From a checkpoint of a small mixture-of-experts model trained on Wikipedia.
Size: 11 layers, width 512.
Experts: 64 experts in each of 11 layers, 160 SwiGLU neurons an expert, 4 picks a token, a sigmoid router.
Training: a variant of SOAP for the experts, 9659 steps.
Below are experts of layer 5 (counted from 0) of a mixture-of-experts language model. Rows are named router (the router's row for the expert), gate (a neuron's input weights, with its number), up (a neuron's input weights, with its number) and show model dimensions 384-511. Each number is 128 + 32 x the weight over its row's rms, rounded and kept within 0 to 255. Numbers have three digits each.
After each expert's rows: a language model's description of what the expert responds to; "comes after" lists some tokens at least twice as common just before its tokens as in all text. This comes from a sample of Wikipedia text that the model never trained on. Tokens count by the router's weight.

# expert 12
router:077157119132147074083117122094101139112149174139091091108116111120098136052150139118126096120119127075176156159111153125150086126192095141118120120133108117121136122125165106125121144128078154160142162145175111151110176174103094155131126088154115099117177158157091146131158166127079125123142146143136103107150110155059097154149106121141150111123100092113127128127139135114121098137108
gate0:060128073114091086132109158145043133160094213146112151073109085209157144084168071097161088115126149096131114171176123131129101131105097113157101131156115124098104122139114148123113175102110202109141135093114118092082153157149117138120098211105137120127128151119030150142153128104125122125152148127099162129054110140098091179139162162148148121117140084130088120139118127101121131039050
up0:136115073141177126118106067090175137108112127088110062132113049067142118103114129182162102139087172127118104146102196176117168113132134139150155134183158146122139157158135151162117111143131144135099192173125119110117204092121178111128107128138077163116139189095140106088180196068177137253186154105180084095089134115162090089093126169117112126148098094160094103065171097131080156071103
It responds to: Starts of proper names for review sites, awards, charts and institutions (Metacritic, AbsolutePunk, Billboard, National), plus "==" section heading markers.
comes after: "==", " the", ".\n\n", "===", " by", "-"

# expert 1
router:161101176111136152110095155127177150139145170081128102085208157172161118153108081118125151112185037162085121118144134135125085155124149161078133105120159147131112122146149116141182161182169149070138106090101109137088105159044094148107147071114106216093121107132134144135137158154160104106141138137113111107086144150164066157113116109150088118143135109070134161128120092061144132131148
gate0:106118139089094160151142131066156107124116159117153063119108152011106239151105155148165114077086077098101176174131124104118134114093205127165196128111101127134090161135057172112115183196157101136176085138147118217097121148088133071129129121090092211092159142152119119142197215125138103154195119145096086186151107152123132146078106115111126139098128160154086175104128118099116111166131
up0:109156173111164142160142137138130121011117164099146070147114154123125178085124170158124147164145104115088157090144131136136184140147116116116126123096146162082126111151173179123162141110184123175092099111120146156143139092145173096139127175158117122130209125093073121086065131052161111151117110151155096116100124130085178114064158098123121085137077158081142145102139181121126151197190
It responds to: Pipe separators, spaces and digits inside sports and results tables, such as fight records, race stats and asteroid lists (5:00, |, 0).
comes after: " |", " ", ";", "0", "–", "1"

# expert 17
router:101182158108144093128162178200127138134114131131034138126105140138152161120135150101096073092100145166062099161083153162103117088123159120119040134141105099201112092147157157101122103158122145116142145100148121138185174124097175125112115114149098162099165122158196170121163181177156165106174104137160123071129126143156137096116064168214143090129154165132144131118128135123144112081174
gate0:113138143096132030123116170072103141126123105128165135125083092097118142117131107133166123072143039158104142132121097147157154178112116091192133157093140132115146095127134121128144124109108170152084224118158136126093131150154058106134134120124074137106105116119176109143092125193128105139149123085141210102175072156175162115182143193144118107132101102114071113133140123148131086087081
up0:122063141097136095138130128094151095103158122119112133142137110117138168082170136127122142105143130117134110176126170137132144205148197090077106155124130116153103132086151074133133113114135139099117149141071104098118166100049116176150144112125112104121131063079135131059184100131100149108215070140156047123092157098121158122161123169083078048080169111137103164118149147156152169076124
It responds to: Modal verbs (could, would, should, must), infinitive to and following verbs, and line-start dashes or line breaks in infobox lists.
comes after: " to", "\n", ")\n", "-", " not", " would"

# expert 43
router:066171161131151126126132166165136158141176181097069096083151085119139076065194110154108100135170116105149144083128141147173066118160072066098171090089174118117094095148122077154138173098053158178142136155166121107140143142108129129052167080119091091141108138098127163130107115144144099111128112124125156060128093147125096169133142121131091073152129107132101135152143127116123145088091
gate0:055173186146128108114114142135096199175098168103120088105134091105062171135094139164105123126140146085152120142127143141131134189128176159158150084191152166111131118121143074140077131104111171147158162110108113102151134114109121126100206179120137122126176150139121113112179100091082160101080192112064126163051145149112127184138131111124103141129112053181134167134105124151082135101142
up0:147122140109146139148121190145133173117122127122104096178155214105119156142155100142170153169118115096138103176177101124133109131122063147143118134171128141152073120073117114143121142151108111102145164167048096162115122143136092163171176093123118081097109146138143104146163140104160186068113098193161112138128082143107117069146110114105150097157152101049111164173095065099096126160170
It responds to: First word or pieces of place names after in/of, such as San Diego, New York, South, North, Norwich Township, Andhra Pradesh.
comes after: " of", " in", " the", ":", " from", "|"

# expert 31
router:085087174117099116152119171084159130054087196086099129096114101135070146110127114116112105070132097117103150182103150082100116104139093125086135091130150067175155150115169080143161094109106127167106120118148071121121216085122102120127104110175127126115072120142123146131102108159099080116182118163110140099089175118131115135176134113159045142100142097127124137157182163123150143112089
gate0:143031148068124126112099115106167112103047086096125079115102073119147146085142158112143141075103074069129102087148122115167151151142104164162112130080116116099152123127150140095185146115069152162074112099129132139109071155088135142135156092111106141140115172118134175116170118135142110116081138170107181082059167150118136113136145155104078130144137178145158157100106114120181153183107
up0:112105108141052165158140097181185170155130122165136105154136086148068096170140146097169100172109164113083091125176109112158087120143061083120163172116122125161068134160099072079120135111125103133147084134107119138099115113110108115120164077136135106129111144143130155098140061131155078131181115082176173140064151072093149130158168153126123108192119124144090108158136127199159131138140
It responds to: Digits, units and symbols in infobox numbers, such as coordinates (°N, ′, ″W), areas in km or sq mi, pressures, dates.
comes after: " ", " (", ":", "0", ".", "1"

# expert 16
router:225146142108132113158047163139095143064141212087105109155135141141132126108174146118134065110118097104165167146189139134115113092120149147112136085088115106206152117174147111112097200085079090109106128117136107114103152176134053147133143108144137183119156142161136091176114116105167158102161104141158093078066174148170181116114089146105149092152169119146140102112165177117105143129140
gate0:077161157086134082107108097114128129130130117120148095156055163103142079133128190085168108118157121112169179104081165116110105129157096092094162089152182110121128145146093124110070103119127092120167121122128113144121135169080157103089182106144120141139111095082129123173098102090069137149146160105148137126113111158156067128147073144123110101181116126100181124102161108136072078143136
up0:122146127109147113136177113124163105123132163133145166175173116109172135157158091143220135172109086101066164125128163163093138142180118099073096071189129102127117140096080169138102089085105145118163098138131098139201113131127103138151114085124130146131123095147159084141167165102139098063106154163147197119111143141143142121082153162155108093153079138120134122135142127121096124105165
It responds to: Coordinating words and list separators: and, &, or, but, while, commas, dashes, and table pipes between items in lists and tables.
comes after: " and", ",", "\n", " |\n", ")\n", " well"

# expert 39
router:106132128131154089138071109123149161088163161101093131136120120201078084146140106123157142131179097091131159129132106143098172121171168121105089134123126103145140135130141108130211165135094129139110150116186115113090140158114120126126161115178103144123156131113122169147147082122122093132138123225147089118059141137208115127098132101140161083099160100137098112152176127165147194149059
gate0:123106140147121191076142148131129122144108145103104093107071143114117149205124070034140198093164148148106153255153104124145133156182121134062147128117153063169187146107129168114137146112160137185161099160060132126136113133126087166118160125144124111117100093108128142088094171097172136143083106143093124136148109154091098176173143159147089121108130126152172126124148115173164137125112
up0:140152073110129148067168093080178156108133122152147165093114092126166108078156120132157094131123157100106167180131169171123116115127102159131113143114134076147140106173156095179105080087179173114134187168120112129162153108088129192095142165096127163172122078124144202156156116188134170212123125085128109160062150177162148104066097182079097136120135138155165069128067087096128071112114
It responds to: Digit pieces of years and figures plus spelled-out counts, e.g. 19/20 in years, 16th, two, three, several, few.
comes after: " ", "20", "19", ".", "18", " two"

# expert 61
router:123135197063159151150120190177139165102083102156065118104170113120129049151183138102172173117122094099173100081088140130081083077176099061131128069096117126114137086159150093126088099084066069133114084079113091148163120168137136134100120108105105120055121158148130152186154108172129120111141172133136135136121147117109087159108144102130143096147154117143130161123151155147170146046186
gate0:143114125111084099102072128135065123177152133114111136135146147121161097099127127134176105114097134138142098132122119145140164077126178076139071161165148176115122108121069107156105152166221156206165048108141132145112189142062093175136132144173090087132139145059126120089103132167110158093116083082146179139097152113158038095134145119135120118122145127151145111131138178114121090169134
up0:167168116091088038087143118167121099074166124116205125089121143122132086174121113111074203078168116078167099176106134150174100142149100175114125061101075128148115106096105175137110147162135161104159043131106099126078108138134119146151147192129151188120144215117188061156151072145114119120118123090116164112066160123173070085155116076092154136136139171108122184152141129158125147133097
It responds to: Country codes and team abbreviations in sports results (FRA, AUS, RUS), "Representing" in medal records, and the "born" in birth-year parentheses.
comes after: " |", " (", ":", ";", "|", "-"

# expert 28
router:117119155188152129087085159108156122142182112125042124139165117217097144200085082169102072145091090136147129116130111081091139138133125163117106129099099147191128147158104116144213185177078104142179146112134140168123176143117108140100138112100105124113129119132110170165099139233142096083168133137160138091127182141140142124139211101171097170105120090131136087115175100138126131144121
gate0:218157119130085176132109067107163212146148071131069183177111102122122178151161146163061123081138127131144097111151127139117150112070086116092107125160111109141085175150047130108141130044143118141111173109143099111145125095099178109076165112056127120162163207166141116178133143162151124154091167107118119151093127087098113107173193187122162141179148167118101119122110094085159111112162
up0:086135096106131168092125132148088136115116163145098138142148124212137226204147095097150140144149191138154109065115097099093094090161093133129088117118143085093114129106060151131101126132041158123089131166124164177099097142137124126093102121090107140119161131189114137150126156166188100076144147160158161131076108157089096139085136123110122101149099086144141131178159145166141153144071
It responds to: Word-initial pieces of abstract nouns after the, of or a possessive, e.g. deb, tax, aff, pat(ronage), dis(pleasure), ann(oyance).
comes after: " the", " of", " for", "'s", " and", " his"

# expert 42
router:088120170134144117147097116105096149129206154116149080096154128133154080126120110156121113086175126174117124168129166113136089114108127104140096153126116110184138098155138153077144137123134122138129112145126090081100104139059155137141119084128061150142146170165143099129049123131112114066146151124184088112112083170103053166058145164210151121141146114124178140129176180101136100125110
gate0:123155155104144090141181151095074110144095160158105126138151102082080136130158069155129069163135132119125201152055079158147092114141122134110103133108159100164156108141095145145063116150136177119100152156046104083137094164129110103150091092131168160076096139149091121167046160177102088058070106090123103173123170167111102106079094126157170132155168110102129153172113103092164076134116
up0:115104105149125183174099146192081139137118157120113137070159175149166121134126126085165087088123122106136113163144102142157171130151132142151097104050088177141132108125076089160099123150155094135128128126166115221116148122129131099101124119193128153115212156146073138166194149196149142181092187164123186125167116089105133151199128116118165109077155138168110087196157122124074156124129
It responds to: Words in athlete biographies and career infoboxes, such as during, career, Senior, NCAA, NFL, season and transfer.
comes after: " the", " at", " in", " during", " a", " for"

# expert 30
router:146185127133137083119102179132151132077084122144076113117121080211136147161148178177125134113071114099131154134162132157142083117078152137119143141067115135095118082111095132097187113141162138076089096110137111071136169161144118157128140099180164228120110124212130173096176143193142107117144123181123104104063142159146091191101166159171099127149137131157113128189132089161155119120097
gate0:185127162194169139136096097140194162061105150118112135158132114129189124136085118190179137098072111204121120218120122060101095172133102113127166145166093153149165112186179115137131174157134158083136151190114119090117131161167135127083093096078128134165105129138098118164110079119145122125136113091095154149120144124121097130159137191122056124128204119186106062128142128118160158114146
up0:109116116092111125161097152142087056110128172125200120066073104115097174141103176143132126158104157125095124135138079124115074140148130097151120111139088148175126127120085063137121101137089142168136131135130176106126144160138083140119105154133143158110139156138107098140181060152100146184122119127121154159113101154155127106126116134119084078096170171089144158176069111115090151119097
It responds to: Single digits in times, scores, percentages and table cells (UTC+3, 7:00, 26%), plus reporting verbs like wrote, said, tells, gave.
comes after: " ", "20", " he", "19", " also", " He"

# expert 27
router:141152124106090121139068108086172165137170187112079126113194142171146108155119120211125140130134147139138121091123209163153101143156122131100123121111123159129121156126105123157164179127130145167154152098070149163143114117071143195130145068133091172096156100171158152115108203226137147066202152175214168126105182111146094196123144118191138110102140114131135136102150125143142138162102
gate0:107143128128127141126105096110124105131095061118161159136063151068142095106095133203144124140187127203063131162126122132123177177183125095114153135125179132136091163103141144076093161145088078111118129075149187116086131157157061129124215124069068102103166121116168106092130163159143106104062130117080139143076158141137077115142153142105157132133123126147127145132083092140164168050108
up0:122109130183137150089106140130137140115183143102071110127122168110158153092103086125136138128110119151193103157115173178184127135130153169130118133117113117107163097179153084113148098114110131154123086137115105143109156102137098122125117120141210137141079160177142091107131077086120115132194159152143079183141070143138113126119159115137132147069123171151090118193182154111114094104172
It responds to: Common nouns and noun suffixes after the, a or his in running prose, e.g. death, role, area, sightings, success, surname.
comes after: " the", " a", "'s", " his", " The", " their"

# expert 21
router:131161154134109115107103138145152150139156155105125181114225064170130152069156125190069107145119111112136100122142118105154077143146160127136123131136133078124124126158080074134149139132082136084140135136096184140168146185151105147062196077095118145107143133102115154109123145162123169136159092141190185127105158143152107139141133129177126074117133084112147139122147159168160147067104
gate0:105093153108169173074150129133112164105133103130199151132130145106140102095082163124132183121162111096140179128097139090052089167146176150094093105132093131135142098149126170176175132157097108090175161123097186204134204155134079135122105046147149133093132105128138175170119189157083158120099107120127136115104159158132114182130128158137152108089139110103117090124122181047129153130177
up0:160146094149118170119163079112094114053164183155177087117117143100128101162087163048127135116142108123103134087168148130067172125137085078189112107154095084137107131142087108136061132093086094071114120132137134102121113169202159148101088115104148140145059127057105191177088126146133178097154077100067099153125167172163112165102135068139144140151080150132114083125166120123141122102116
It responds to: Landscape, water and nature nouns and word pieces after articles in geographic or biological descriptions, e.g. coast, island, forest, peninsula, sea, dry soil.
comes after: " the", " a", " of", " b", " c", " an"

# expert 51
router:110109185147128087126101139192146198141134189163115118084141117163132095094127146151187122094091110162090152089149168093103059163132095119128112131131105093135090110126091121141128156161144139125074174112150104159177160137079148120147140112065141143128100166114130131130181129150184118088145072118144178124103161113077093180167158098133091109141176102062145058145159105105153201175103
gate0:125151120157119094103108094117065166112131115138118118107131172154143128135154037180120165126114141089113160105167137152151133140126073066140133215103093132099136051114169167082193131159157084142078087207090147113135155127141148168161122111099072129109121140111120097116144091139103132095098177116145133129107084065117058128157105124122138172194150187107140160155081132140084106120149
up0:160168186087174096091125105164137147156113061131132117106087179077142114147127102129102103162146118174203192168100114105097156138114150141143104168172021130130140119134170132170147127115099112068124172155082116141099126127155133169122124216161182079163202091126188143158114199147148159121079119169148131103141038146121089099151141119110122134138133142191066185101077131188124167129151
It responds to: Field labels after a dash or bullet in infoboxes and taxoboxes, and The opening a paragraph, e.g. Type:, Time zone, Website, Binomial.
comes after: "-", ".", "\n\n", ".\n\n", " =\n\n", "|"